Experts of a small language model.
Experts: 160 experts in each of 12 layers, 32 Mish neurons an expert, 6 picks a token, a softmax router, a shared expert of 64 neurons.
Below are experts of layer 7 (counted from 0) of a mixture-of-experts language model. Rows are named router (the router's row for the expert), down (a neuron's output weights, with its number) and show model dimensions 0-127. Each number is 128 + 32 x the weight over its row's rms, rounded and kept within 0 to 255. Numbers have three digits each.
Before each expert's rows: "comes before" lists some tokens at least twice as common just after its tokens as in all text. This comes from a sample of Wikipedia text that the model never trained on. Tokens count by the router's weight.

# expert 38
comes before: " a", " to", " in", " the", " not", " been"
router:143219116140141170082124079126133021103143158126117138119077138137113109142048091117056162123091127132143109095184128135103141119115108123121131170180135135115129157141122101144220131137154088145131151127148120125114166119107123120138136149135106080110181091144125180090131111104146093167150161190116165143087123090128164096203120129142112133143207168162128163129113146157146217117117
down0:131148154108149111125129077121164123167175132088140118128138100122135094091095126110145122096105091103048150127123136166128126133185129154099105115165121203120137119126079152163168074092167174172115168070108195132169166101158153093107168111076105103103127077104080113145171161125091145126086110196129137071112096176173189109131067138177109093127184085090114161149162114133159122109159
down1:122089109134113152153144167112127111139125098192094167137165136132129115174124220179141087108122187116108130087161112147118135103067063093153125155146129097150129118100144153134149139132054109148119062176171060093112125114124154088121099173158109056132114071135136146175105119119097118094153150130141162147092157090070156143108087085135110199115062106083113111082117135187142166101135

# expert 105
comes before: " |", "0", ";", "8", "5", "°"
router:245149197127056159080088126168115063131099185155083186060128193138102217171108134151095128117106132123151146128122161139101161117110137126144083139153115104112097135131119107139151140207129118117113129017146092111115125115119102154149142151173107112125097098145130177153155088088107138135139124153121149156130089134126154114126119102195096149107140143134113127116139138134154131102076
down0:111098114161079148153090068193101125123121148129094136183120084104149101114173088095097139132136146162127098155109174138153151213128100133197111097118122171130167169171130193105147134127139078089103135152147091124122109098079129119145114131139122126081167195124154141086090112117143152124156151135145108122173134065142112187160073123099108082087117105198138106163060094049142136139085
down1:152133075084087134094173123125134088142110132165124093140129171109124120132065120154114127198100161121103082121153073123163092103131133211180100127133087101179152172151159144140083082089138142086161117121164161127128132114159175116145093073078144116156130169200156146096092116099080106109069118085088144113119149120156155098078139176111103174152152133069075057185135127143134127136142

# expert 58
comes before: " |", ".", "0", "–", "8", "4"
router:199161190113099192141074116119088061112150149210067145063149166085123181135138110132102150088131107095176115149165207107097163109121097114116136172125088137090101150132084180129193140140123092117080134100143057138079137150124109136175148136169141108085136134109116149115140128122160149127144115115131117150119124126090171107115129118169083176123173098131133139167122174149157139135047
down0:160061122158127148084113083136116115098207094041110100112121113116173101131169151174121069069150137150119138155137146156118074107190206111159104093112159161139089123189075138166150137085117074110094082118162174131099117159104131112105094126097107155100117121155119167134111117156101120134145140115115134068149175107167172139110142096154162052129105145043158122101131133132137123096103
down1:111095145043118142193136139151109126137144104118199129123108155075139110097138105118058068136142141115113105082189101093125099175172130138136155107092106095102183172156183158121164160129160091117130183137124150058161178124105167116136089139117149127111144131147146193151177151081111153104133108105126100155136156158068127132159092129200123129071111146151094091109103161213104152129152

# expert 125
comes before: " was", " is", " had", " been", " also", " would"
router:133169144143124153160122120164141031115152177144084155111072180157101157161116139123138145119120142133201082112155138125133205124124094125132149121128079104125112131107106112119132167148146066184057128111164084132134201098099129128184145131180105075125165095125122158105180110131168111114118116191163152144121131097143136075141119112124030124186191124150116166118113123177151176136134
down0:078165114132096178113158090091135151117157163172142180117145159142187174139135150126128117111149124127161143081118115182148122068134116177069111168118142125187047122097130141169181081104106172119077111110109085101140155138133058132115158133116137117140090130124172137149150129155212112128078148074145127143189099148165162106128137162134116150170079096068144118189097132114095153076081
down1:064144091171126150127135192138149134145189113130106197118142124122155124096157160172153162156118152146142112120092095131097171130146133152161171133107130107087124126104042120162073146136159175111136062183127193160137139092150146164145135097087138132077127106081172167178074145157138111155105043135136157102142116197127094130163122136140095104157118136174132133157106109170108044164159

# expert 130
comes before: "s", ",", ".", " of", " and", " in"
router:134229138108084130119091096188140108140081164147126128140096126118160141117084141167114148109090137111211082149109140168129150101104125100116130160134097124136066137040133152108140093172149139112116176112123083154110128117109140140127146165181129092119149113139161127146164095106169078130158134135120092162109135111107174067242126143150096185151186158147097129134162156209099144131119
down0:073167140091158089146087093118141121110056149140139174144150103167136118186121148133101143147120173167125160102157145154152137098153087149105125113136131155124079095122161108148183125146128171125157125125140076159209075090152071117139113160085186117160109169067079061121116144111161131099153086150143134097143104096151197098172154241154092160155134123102085109159100116131139125121133
down1:083129158166159087099132127124090106121096115098150095109130157101127097134106161135123157182086104107143153100170149170194138167121084096102184190182126128123135089106097139091139115114132095120192108083173103168079199118087141083132122130079122176101079088154054103151147081092110165081108171161110112120127098198162108099096100107121132124085103150143146118140111173136186145169178

# expert 4
comes before: " |", "0", ".", "4", "8", "5"
router:175149198108090182138079112153087056097156142164117160059112151092117162139124124105132137108122102127164078130161175100125169086112094126149118184146151097125089142110091172130127142189119131135124114139129112155111125156129080147191143127201084085075130151146084134085143119044160154107167138135124131149136109129094151089134094102210088175133156115131132148128142169167125117141039
down0:158083117150199167102128079184148079073119175123068097144163128108131107145178193119107115201092128147120108153070145092117106119135139122138163139123147146155120135183114087192093110159106149103115155131089146142091055168119067116149152067104093157148097168133102130161116147119074141167120145118108153132174096144127080100084127148096148104145137177094104122113102161135177065136194
down1:141111131143155134141169150140135118130151188091107088062150151094185100086074173183074064146158106096158182212113134090126104150144142065105086173139142085150126152113177153160114080085081198155121114102150157127117085121174211101165137127117127101121122162119152153156127170089119066120106139095141092122147124078139158196098103160152148114126138158141083121106103115127147116113125

# expert 94
comes before: "s", "ed", "ing", " of", "d", " to"
router:128216141126106136142058118128133128141119177122112137126080129147162105177124075189134138076134112128189085122177179160070214122128115136171146144179157144126093118076125106151155168169156096111144174112153102120072142131103115120146157187125166104120115101112144131104104105085136104124139124157161144127110069078130107081183116065153111197166144160154104115128126152194156165096091
down0:153179192154100073097187113146181139085175102183142097141096166096145154084122130140087115114095101110132131074110115112146125186091105124080178122110152133134158135163115129124129165132125119148110061095160184147145092146161089119085159137131138139041173088144131127125160093146078106181186103166111103138161129112126108087134078150120166060111123166118158190125115148149112190106078
down1:134139171121190123132131147103056123155133193137114206161138123085111124097142126088149103103092111174159144092181106135189115075070118144132087148135140110142167092163184140091124100149224207107141100124176114118123134157187177086143138124141142181106121134146100113128115101161154089107152167137120104117068112077156151134157091101107208105118098140129176160101140167123135145139151

# expert 96
comes before: " of", "s", ".", ",", " was", "'"
router:143218134135121141138082084207152132171097165131076126116088155129147148179112100147117146097114120066203132141117150182107173097142121114135133132182132091124094154045143105094107148147121092121152147107154132076097147143104126151180155144188136101104182125131150125147186080108122097123179137154122112187108111113143156067140133071130090157134115160196155115152133135202094141094113
down0:128136143143046117132069170144129125099092172155159126120118101113163067171097139121138125060105152088161151132137155099123106107154096151077079061090188081097134151120152166139136120112173112139135116146180153127064085149121099161142160147159207183136115140124133085083108115053188112156129154161083077159160130146103132110128145112140122158120091049102132063150148137124110116149092
down1:052138100108146134144097100079095119126177142203116117053112164162072192143140109150188122130068116125127106145109140124123091163159083151102169147082147119129116145099171188134100150142144160118149148115112136120204145109133098151117076133132221118132160143076120117156086123100159127146153077084180112095102078131142148113139102100102100165141163092065092151089150173145144141176145

# expert 21
comes before: "0", "9", "1", "8", "7", "2"
router:163146119095066176124071119140049060118144132148084132066139148093132176141126114174090131131106127098154104129123203105123138133108114121127104183148089064070121187114101135135174147192135103139142134099120101088079162153124089146111130166126164111028137145091099150134159107087159147158114119134135116123131122123119185129123102113225104143105144116158121146148141167197100139140081
down0:087145155096148048157114160170060132128131077127086125163129120135136104065169169122099119068090096091096085137167127114161146134113164112167141150155135136111113148143069101176187153119132154115118090115150085087139126177115102099153093163094106158126146181181187130066130124165119130144160141144184087041092161130167124173142132181103125143160131115142123131147095138149103161214125
down1:177107165116117061175158075148111128140133162128158096081139067098152145163106160124108089116153099097156181161185113121181104118169141134180120094143112124143133165115174124127111130085048128090100164116157092091146160130190091126076140125127140143143147131142073121165161210121119100132105151120129109219195114119160123127146141107147139118104150123100123130088151075109091033143157

# expert 112
comes before: ",", ".", " and", " of", " in", " ("
router:150187164116115167114125084179134138141133186177115126128135172110091096137122091117124150119138095040125129067122158108061196104120120062136045164152109117065110120114135165106123158129157079174098165104116105148126151059126127135149174123126111121138114099106123148152114116121128063121170136169183120129104108092089143102140024126131084156097158129125136133135135136110099203171120
down0:127152179140122145122093173151088189113114179153157114150071062107154096099140181136109103090120098116141152175169078068170119136083130129131125152150081146072124120140112192137125168120131101154137154122078114177106111166088125146193112132196148110105109183196138138168142110067173156144155112121101144056135154121168113131145130137136164162117111099094151194178146102162060137118120
down1:137074157196123111188110177125070162147128143113111098118160103110134105100167118103111056096083111171148083119103182159131186130163203130111104132044185146124112106134129099147103155189153135119098141128204132138098122191087101135104153122193065123114059130142150142153095103111148125134120143124163128147045107139094136144078118145139156138161110105135138148090103122153090098166127

# expert 93
comes before: " |", ",", " of", ".", "\n", " and"
router:179197147105105171092075103140135127178091194149134145150128156131154179176133058128113226142125118103152149090180198113126232125144114106159124137124111119101143107099096135112158123129167106149097141154100117125142122105110113147168151119151115100153113132086123104135162043102131096110115118128149116168113087146114140066157125104165086149104110118187125125200141163138192129081100
down0:107131103191142116063075155113149145142105159127177135161140159099158131143164160114111119151141080156140138144132122167135133122096140035153152150124099129146143112104091122057174136102075117136108078109178092100141137173168100117128200170144067162100176150124134136171134109093102103162207129100076123102112100120190129163141124151148135055146145123069102164102052132131157136082100
down1:067125104137085159141127126096146161129097125146116173053090109100138116164147156163135084124171165088156096139125121176143145087106094118202149160083199177104068130147157125182161158078145121172136145156105155105090061092114135151083137182159134150172153111117090161180131176093097113144116166076147152154116134123090182126140126103056126134168137142094154119111187128099107122118185

# expert 111
comes before: " |", " (", "\n", ";", " –", " and"
router:204199150093099220085134130127144100155081255144126105137084142133077206134105104147105160095112083082170128131130199182138166112089144110129109125141130129087138129115134187134134142133162138123087126110148113128126113067126142144123144178141135103136108088154137160105170055129129138164125121118136131178102082153116170120129098117148072133102166141151096125147135142139182136137122
down0:175091119146134163131084080109197196162161121099125122161140135093133155130083185084071152116086088130084137148195086088129112165121147145151117144189180127098204170076114099106092132120130134149135086128172102195116128114123105140141105141120087143119084137101136128165124136091160128160136139076152184128190057119176115128100058133134114099088137130152120075153113113137106173084131
down1:166098125116131128090116120111154160189098146173078160112076097133114148124131164140158137193080105092134192141148188137192081157107130148127164134166166104132091151133054099161117167165098129112105110106138113195145100119092118059139127176153143128130105055091092101211147144156114149194109172172104148155146136141133074137125146138118152072091127165185133140127080154125151090122145

# expert 9
comes before: " of", ",", "s", " and", ":", "."
router:131182150016085194127150105225108119104093137132135134106142123094167112157135063153116182091092101102173118083162118131076160141112110116081125167131100127108152121083128124080122161209130080157130161132118131134133132141111091139129148094139144070115128131125162092134103121099150125099203161132125125120099093094093126108104129128149081155116139101175063100185198154116159132107105
down0:180144172170097138081096134126133128101163087089121106110097198129113103141152125130123070137127127131105102144126073122159122039111107130105131120209149155145171097163146135177101140120094116097178131088169174123150113132144112094176140086109128122141143130143190148158144115165136150158159135114106000123206096141105120159098176107079125125126118164143043180109118104135104124142132
down1:166172147178146102106151144159197154113112138164164129176105114111137165102155140081131181201106108163143151100116152121163139081158139102145142082132166083144147132118150133068096068131112112087166108136057091166135154166178188116163168163114109140246117136159181147174158094160111145094160095082136137116142134115157161165158161125118095109107108136167154181148125101111094104125125

# expert 72
comes before: " the", " to", " that", " in", " by", " a"
router:137161171137108209094147082182127093082112177135145117131084110116111100121051058128113156145109117134138141096173132120033133154056133081099118165145146084096083159114119141135191148124127128139099184091136123083063093141131110124115142147138176085106161084145131121084099139110129086136125148152118122138107109045096150116161064133136095188115181118169132147150162146113173124124109
down0:093156159107128155129120158134098130176157174124086081152134174112165170131167150055149135141077143121142128112103174062162149128114111128125120146112065135147130165145095113081153105166131141084105102097177194076145143111087145086109117149079149154033095134104082137133089139106104079114176097124151098108098153106125100081120094149161114074132217179103153115134125172145129165101071
down1:134105142118150110143099116132086192098130171079117054140105123149142129156106147149146050081137155107118097135101148137092105106090043108080164100159156071138162118165089112130142142150197103181111146029105114108139129099086164137117110082162167134128129108154141131099093160115111171147176121072190162175084152106166116096165121103167103110126103144155124190062126149123140138138113

# expert 129
comes before: " ", " and", " (", " which", " \"", "\""
router:181176140109124144087152066145104086141094165135127119091135183148031221174061101203086115134116100099141108105125151132099227116132110082118033126120181086119106176125146128138138155135151112158108136133128111152130149061121122133132139159144127113130099135122146223157104114124107132159129137144141144124111118147118157097145102117137054134092141117154129190146138149133133137103119
down0:145101139116071084195124098128140145145081182153138094131118112157150110194140166140137119130165072088152150154136156100169135173101100167151025131149137126114093205127133085152100122115156112144152145088083084144129052160090066107097141146089138109115150114130126128172108141180107103129114154188131149132071076170143112120142134118085065130142094097084082182117105084112093115147127
down1:060141159168101127064152172202117119105105073147179152115135129124118101143103160126098115162079122130113149090171093102110135087140095122156143108104166156153112161179129084128099132162095174121095131078113090174106111120090078094152104064153119115106107131157161150143164121107142105099179120170206093121132161146110084174140127114118135098111065121081127092106194185054099175149119

# expert 17
comes before: " ", "\n", " —", "|", " A", " H"
router:215140121147112151132149036153122087101145161148102206129148156113060112147113140136126134091080100126166140128111166162152125131044060108152080118155100139093100124128132202089125138129131128123076130126150099108096162114106144132135178160117102124078125114163112218101147106108164098148124129110147131146114062158121168096139120101151100141115149155209112134133136178139135185112062
down0:152094161116142142127142147159180141115069104111157110147054113151136101126112102081122171148164162187081083216175135113078167163114148110078132160149195137121061186135155163155132159210097070104116140147135113135095062131121121116143127112122142123159066123106137172115087175127136080138095132109142174128162140108165112142148115121133084076106134108159113152101111114076099119184085
down1:175140164187152143175120121093169102161146150090075118122171076163087146151130077157043122122150082121104113102103140130162065197107107098101145069135107131137125148114129178119123182100106097142130122139164149066154133112191150144147120098130114128084167129155106175200118102101093145114126142123136185127163153138166120164115118140090197155096118174100108107087096125149224131154139

# expert 155
comes before: "1", "2", "3", " |", "4", "0"
router:149127115083107137156071079146120099136134154182144138120124139140104178176111099122136138101085118125158042136139133145132136125085132109090075182122142126122075158115074142119127154132147105206120117124146116151118175093097137116110113125141170138076153135137084160112104097060147048122136110160206136128113039121111127121170099076131135122149138123127147162109146234183125142106052
down0:150153059176132134048160194155115156168118161122102125152147156099037166146113104132158094111128093147146120194143132168122125151121117199123143108138159141149160091102095098121134129095126106096126079129116175148122164134164180075104135120121131123181145091143166111107143097156104169099098110174137111168154113130132055159085175103149106119082106053124204131101154163165154165170131
down1:135130137151073168110135060122162120082177080137104140098099129110149072153170111103166140167193099139135151128184089130166094154160131108109111078149122131162120133149164078143057090113107162151132118152145092086144077141137084184164114153132150145112136088152136159111149181133157119141158135149090091169154084087153150202059107166183104067147166142112190092145106142102109159130083

# expert 134
comes before: "ed", "ing", " to", "s", "ly", "ion"
router:118203140148114121176075095111129081123151125127129108144082149132140099165095068105131147119108118101177064124113147131132164109120110124100136193208132169140100126085118117138176189124181104138101129129129112090097162148079098150147126197108180122116112124071105147123141096103152109118102181133179175152104114117082124025180121105126126168136154128117070160176100142208120151150130
down0:114107136144084157126198096160071081174090081160131153138178158108090148091096114159053134132142170099064120115162109057100123184116111162149143113137082106106156163069163117088127130056073090087190100131115126134094102140162094175162154138107129191153126105132097112132160129088129136090128133144116104153127103111093098141113143146111103178193169097155121151093116066130153101115164
down1:111152100116164164124147103112126161126080145111175091148183111135148093115162124223146123121162183165168108171173152117120060122106138141097057123099177103116092150101154119153104144087115150119098124093081116172072137077159178148123141087163149142145210115103162139094133092174163133123069148086153127134194075162134136116104111086136103173105085094096160159171135079141122130102134

# expert 121
comes before: " of", ".", " to", ",", "s", " in"
router:117182139144116159126103070199121095164064171138049151130118154142153093125073117138109137135072143074228131108118166119056129116086146063129110142122158095123121107079110110135139126135196095132145134101094102084094142126116135123132156155179159127134167134114143140124120110109196113145129146126126141132093120065137110014192120112121081161146115156158128116123139159182112133121108
down0:086173092111166108147119129134135153073147103095153154136174143113077110155073139142118074134099144193162087152101126083138143095106085177103112178079112076089106123135181171136109119110088122132129168147145098097098171189142145136155115102120141159129146126132122114122153125161086066134126100077156113141183081071171129083199167096177090149145146098043126132202132132154120082118135
down1:119132107159134128157094192090097151101124104171161154154172160129112148139127128175120112092171070103094151049123082163166116141157123139156139139081144160118162172097152117087166146139125118177122108146116157134181093132119095185140123116129213173192128151121111053131111165085162181154196146130118147147152125136117054149108133126156126078145120169074172127108083175171168161120157

# expert 22
comes before: " of", "s", "'", " and", ":", " ("
router:154140132082122132132099128177145136133115116156116164105145176139140155118115068152090185065111084084176105091154147135116180094117138101167132127133108130113126101090142096122145161170170145161061142099137130155098151103114122141184195138115183056121128124133145127119130084126181166153158116167163133153126090119060160118153152110152126232074101155140038145119178130123139157061110
down0:151145119132094167101132102150143092105176158116138192135152089099178107129138115107100147110091146158154138088134106073112083104114190089141121080113140095095146092121184103106119129110169113114163061197085111075101142136155104214085084118134101117105119087130167099091182109121151152060084143113054132154123132141111145099173163088085142145083132097129119184162138165160072138118084
down1:130121173133179092138180140077146217176175113113106099152194176093141198155145140137157120110144126157093120117119167110155099109059157113141164176144145172091157190080126141096175113155155121114130140092178141137115133134141114187078125126075161169101138148181153095147166139158081157125126112126099134144172122122088127082131089056159132143140161139108141112125195137093098145091070

# expert 2
comes before: " ", "\n", " \"", "5", " MF", "4"
router:181178149088114143102144101150122058130160155139053154093134176089139189135110138145112183082106117119139075128139116118106142133027077140150124157155139118106139124137131187111108127148132133137093109112090125110127127073072076150117136146177110142056126138081102192097156113099152153113181153132115137126108105132101113130144121096157132143148134105150133199185143155249111153130109
down0:070157144139131191104194148131135173146132134128128151118094139076111113111139095083114124096145125135156077156066146135109143136119189205141132109157141085140162107147146081125104190108150070077137068128098141095083108112161126131125167133126145111150048117113141110119137121158095162094188133152056171050093086136117135136124165180162122101136106161127118123135085155201105123133205
down1:169136106162081114084113119118091154128168085090092133080133104138158146142124100098144202098102160087150132086180089177119149108153127098121087161042172174114124124119110141170094163121123140107082087184172107141129091132127078152107097097113188082091135169153132067107145069114121154065116109096109146165140098098070143130110120095158161100160111112145080098140100125064192154128118

# expert 118
comes before: " by", " to", " in", " with", " for", " on"
router:125146130054097174122119086212127058090137100107140104114110153134142120140083087166089143117103122123134135085181160141041135079096150118125143123181111129153097151121099117106195154141115090171080170149123111101124128139114116119133162104115175120127170086094096142064123103094182096088146122146144150108110109053102175055120111117121135232161150133158118130114162171127119126099108
down0:057168078098165131145090109162110174168127129108159160117154142178119063106132166136146158120080129105186130081081179114108097104121092079110154104125110115131176166140119143126185111080200108116108158136084145138120097115167110153146106131162129080159147143107133060134120096085065153108150139157131167106156120205111153086104181083146151168160169125141103155127192060144104115149110
down1:150158075132178205114100163135152073119105118144125142126065122080198161125133152107154089131144168155063088160144124177144155140135114114135175164088189121171212093184138105126114151115179128076117127082125160154076152151107097119175119156154138160143138164173132153091124095145158103139051096114101156161166126121132088134149152146133178113114127114127097113118172104087176190117159

# expert 59
comes before: " ", "\n", " \"", " Nominated", " No", " Episode"
router:206137133105094233107146078132144121174132150152128139132139125114110192122097131194092174128109099112117123113095135145099183122088118124144042126175133151127129113105144137101127118182115129148065122113088096127116148090133144185122119157171110137106123054131111185099184116107163123146210138141176139118107066144083137092175091113183108141130185136146112169157171141174124148114117
down0:100159151122190151131150131120142108106166107090072171147128129149072115067070145119125154131106110182106103195117169083131130143144156132193135063148208158166133062137170110117127147147121137155071085103131151099145161105152159116044089084181171109092095097083146085110163137153117143128150136088119135107125144159113181148183190120117111112136161105089117140197135138108119124159151
down1:121173179087138153172110186109108145161123133090160104169200141147180097128050127109137146146140144109117115165091132107159136160141148109149129131079068071130176174141096102114132162085111138057127188195091119137143105038095149054093161086169113133104178141147150177172161111129096131141135167084114123114148149114124103116143159143160099073175152184134117108120106114136124122147102

# expert 34
comes before: "9", "8", "7", "6", "5", "0"
router:174139117144100208112078118113072072109081119141115139080117213129151142188100108197124164129122127114130132139111144175127208134107115126129125168154082077082121143113077117118156131181150108181095113074119096100108161098119089165126106154154176097032127120123127141127110101045133124100141133169115137115126092132118147114132122116162080162095127138128115170129163159149120146127042
down0:225124107111122091121103113091146126105127112088180092049159111085123150112144175132159145145131091155189135182103095138118200160173125110184121122067139126157069143159104124123145085117120156143128099066146125119089155132136151142093167134092085166136174080120073131117108104111158181124090114124151107187224126085170083138134139139160159137101154158086111112136154148145163106120153
down1:173164155113076149124147126093069109176154091201115096170152099178176109150111066160137132130080068119129102120157176099125065176109121153113082139123078114119090122157093111160059129115102107055119136050149154197114168157106138094115150111156196147091120140155129180155158079147158071152156129110114147111109120110139126113145098121174112122096135167069125091097124146127156133135139

# expert 42
comes before: " ", "\n", " —", " +", " A", " Succeed"
router:234143123086098151124139064122138103188143121135108142116114157120059154174113101153106145133111096094152128109143121152069156145076126129146090171183143135091123129119127124143155152119102132153070150104139086128107167116099131177121121130142108108115146043127107200150156082098132137120157130157120138112086023124110134101183144105214128161097170144146136152155140146187164154107072
down0:144192098158175076126114056144106172116073136153139188104118126107138087162117141158059097111150128155135158052092135107127097066055190137152128098147093115176135160135186157100121134119190146157121126127126126139150101102117185170153050192133073103101162156122121153129189160151114116162112116142124084142100165087154116179148131096116129107056119136137148151104132138100147117125108
down1:096119117124121093085154099145114175142210077152161167094109151095091077141054122129153121112147160116161126171125082141111163168102088174122133116215137083072093148123153073122094101118183126123103063085102142127152174180115073120104113143145138097133134100120112119099056090109070129064152121147148133053112157139128086174106140172114135162120123161115141127175125091140135130088150

# expert 135
comes before: ",", " |", "–", ")", " (", ":"
router:144147176077048158122135116187109128101076135136127211130098174079150140134119110162142145092136107116120145074151207124129140115094105124120155139131140122025108138122114175121147178182127115142076185051125140130134150114129074108155129152116110118104121084161087120129121100102147139146195146145134140149111009096113112128102131157147101141160127080117125119179170133118134149085146
down0:115125096110162135160097115128138152107116122161182158151137149103139085101044117165132118059156129090152155093106094186105213149120113117114149208158104097138138127089138105120133100117141127105128136194091156149118184114188055155100099099125112065150184172091136152103182163137125113171139173141119154096172144069138116177140167111092154144103165095147176120112139117086160141083095
down1:145120127129133210119086129094122122134138062113075161091125073130131177106140090125101129138188053113150152123141134179138096099126152100147132140136182167149126130141085113141191098071075136193117104098098068104139122115135145105134107186117102178126101156165082136157097137108185096168127130147135174083094144114147104135145025126137102100117134088119131083114151163154125047169115

# expert 62
comes before: "s", ",", ".", " of", " and", " in"
router:125147181135095144121151128228131129159086206146127175114098133104111144099134097172069153098106130101176061086182130162082133091108082092142155136120063116133117178090116114141120155177134095133106183097062129084128114147138130107202122091148142098128144074148115116125152063121181130109131136145158117143086091098120119105130133132165125164167152106140150127143224134171110171147119
down0:118154151150139134118123107140203077114102177098140123212110172127067161090091123147116174099150130159138157150094123089135141155143118116110122151133127142159180148080137089109104144127108117106159146056154117110147127129190168104189156153137081144151101066101195170114189105154059149145148132133071061135140124180147126081104114121120116145110124089161117074094098059107144187141101
down1:123167089138113090141100140122170166215105093141146150166102153109108083120136159106079116115075180123146122072112106081140160168153098142115160110104117104083114099125162075125108171138193110091129108114163154102118104086187138117113171101215122088142100108143164147116150145100148211209202137115122133097100136118150161149142127173123123138131117167155117152078078118144104090153067

# expert 13
comes before: " ", "\n", " \"", " The", " Best", " A"
router:191164133142089153114118059136124117191137146120101207120129112119145210157076088181104164123116078118130107110099162148110162118112117117160076126155142104133147140123149138104130134143113144131061103082141096131112168053095123133133106130173155121083122117055129222101129075096111141130149139141130132166111101146114098104165090078168092133123153158190144191145130152173127155052138
down0:179117089164126098087180116105133115081117122066150102172094161170138181102193134087129113117146079171109195092110149156170117087138105137132088137130111159106100076115116124128147170096113123118151083120194149125077124177106141099162071116096157099159101111123129075159064140085113165103099127190092125152109125092123142169103105154145155159113198132149066075119182104164159107097117
down1:133127111158105122133137104033132161167113080092151106134139155051153095148155164197107116117114160120120143106062086158138111129154092148076149150142070155082137132150133110123122113179081098105114131093137146116079141097076185166114131107078199157098122088126122056125134145190145131105143115125043113169164123114133118122169138166153104131079188180099147104113189150103131117112110

# expert 123
comes before: ",", " |", " (", " City", "'", " and"
router:173127139113129173124163102153104117153078226135067162117110126076129221126139085149118138141145043108223130106141160154124137111113112119133115117136107136100129124101083215122189136140167135209132167094078099141130123140129134183151132170119139095119140132156099158143152074113146123141160146111131146208117053137117170094154126150152143134106126134127137110109147166139187125107109
down0:120113104100127109138148152146106120204175174112104152137148115162115093112185105115167121111077161098067136139112149168145092104135148112178184125126128137143086064135181170107091161160090124148121145141110110105170094093142145076131159133046154147112078134146185103165061116180125170121086103146188145133113151097104153142151152102064124109109099153103169137108167082165179171075178
down1:142084191030108095111093114130117086089073163127125131177116138106044178073114102120099095170158143103121094164111204102138080114179129120154136106147110126155131143146116152093108093109105143127156083151122131126170086092109144184089110136064122135134137169156172127093163107132147049116155110121078125124137092129080139155122086145096121086182149070107146117170101132143116150069149

# expert 10
comes before: "s", " of", ".", ",", "ing", " in"
router:143242134123090133157103084225097113139104180151133122147126124124120097148088086169111134106114140104205074155159149138100149140119117115125101157142158135134068152108109133123160107153141067103159133127144106105113154132076145196144108132149149085126121133123137150131176096110140068118119160126142105160084111068112186053209137134134109205129135137133117122076147131190114150090120
down0:127158143108152077169105105157151158151177090129121153077119120108131105148086081108130094144129081119145136166071154111061119080070141133170126101165146128131123104150159070080100122148143057103186151138114171097092099086163150181115142050136154095121084135140182120142187086059189163139117144136146159103111120108127114137128196143125131119103078137128119127170107043134089124082121
down1:149102167141124059065112097200170122101098176130154126188090171098167081093158140097163100118122103070116131107090050132080162160132109135162117112147111090122142158118163072125104134120173117081129134108133126117059145175122114104117138132103128121102187117120169137127152095130082200182147129145115088048173095122122119143105127151128161060132154146187105150124067125147108133117089

# expert 28
comes before: "0", "9", "8", "6", "5", "4"
router:170134178140099181179081091132095064117107154158151150076141166123148168162127133140137157108108127104128134111143165136141206094100086104115105145140098097075089176116102126143126154161151112153073118101117124124085145152101069183149172130134132131041124143089109141128147079024119123111122143123116116137128098091128115113110124111149057154101116133142140161125139192141118127121006
down0:149168118185140094137073129149135173186141134079122079112085144131107197151142125153075122119110163120130182095131110120141129110144097141179131109160128134143153128080128141121120154138079135103122101157127077135156183127178104167084179120189176072137166109107176155094189105147108189090061122132181174097103186112120153128125107123115170118088151117133137083114116054094069156112076
down1:102093164181179131059147099093126124155160156119107114119151064111094162151102157083151101137136117150114200103103161103139159067144116109084117085127134073106100109100134120110176099148130102136232139144107183156070145190180125071134141094116103102113143184123094111159101126107157156120155204110168163136131087108138116117118134179169171134127143134065123141090143137098117098152182

# expert 109
comes before: "s", "ed", "e", "d", "en", "′"
router:148113133136122125209113120149103099129063153133092171060120136079132127155094091202050107125094138132117065093150107149071117160126122114079086152139128140154101146099080131122133184143135133135114169058175105131097094138080078134163104122161166072109167124137128118109154146101139094136132168108158153187077092058149121144158171134172123188165189155128162140116139166122116128118092
down0:138105147127171118116137133097115158127122189154148161175194169172117160110143092116123115138075153143129139061184117115172166170059146143121149134155158150134122149190179124149090096173088106139148125157118134087100123134070082135096098153148135158097137119042091142170129108099053053146145135113163133153096112183110098080127109158111103102176122136127143159117191211133137132157157
down1:122136109156173215121125125126166092126163110121124126163134175105143052054132068130151139135121135177149108145125120063091091143101094172154107084115087122142185080152120115129135171110170113115114123061142184120103105116122182028094084167115164136109153139128174133071109165083104149107121132156134096103155136156156166088082119082132065159134115174077118153156130123115134103130109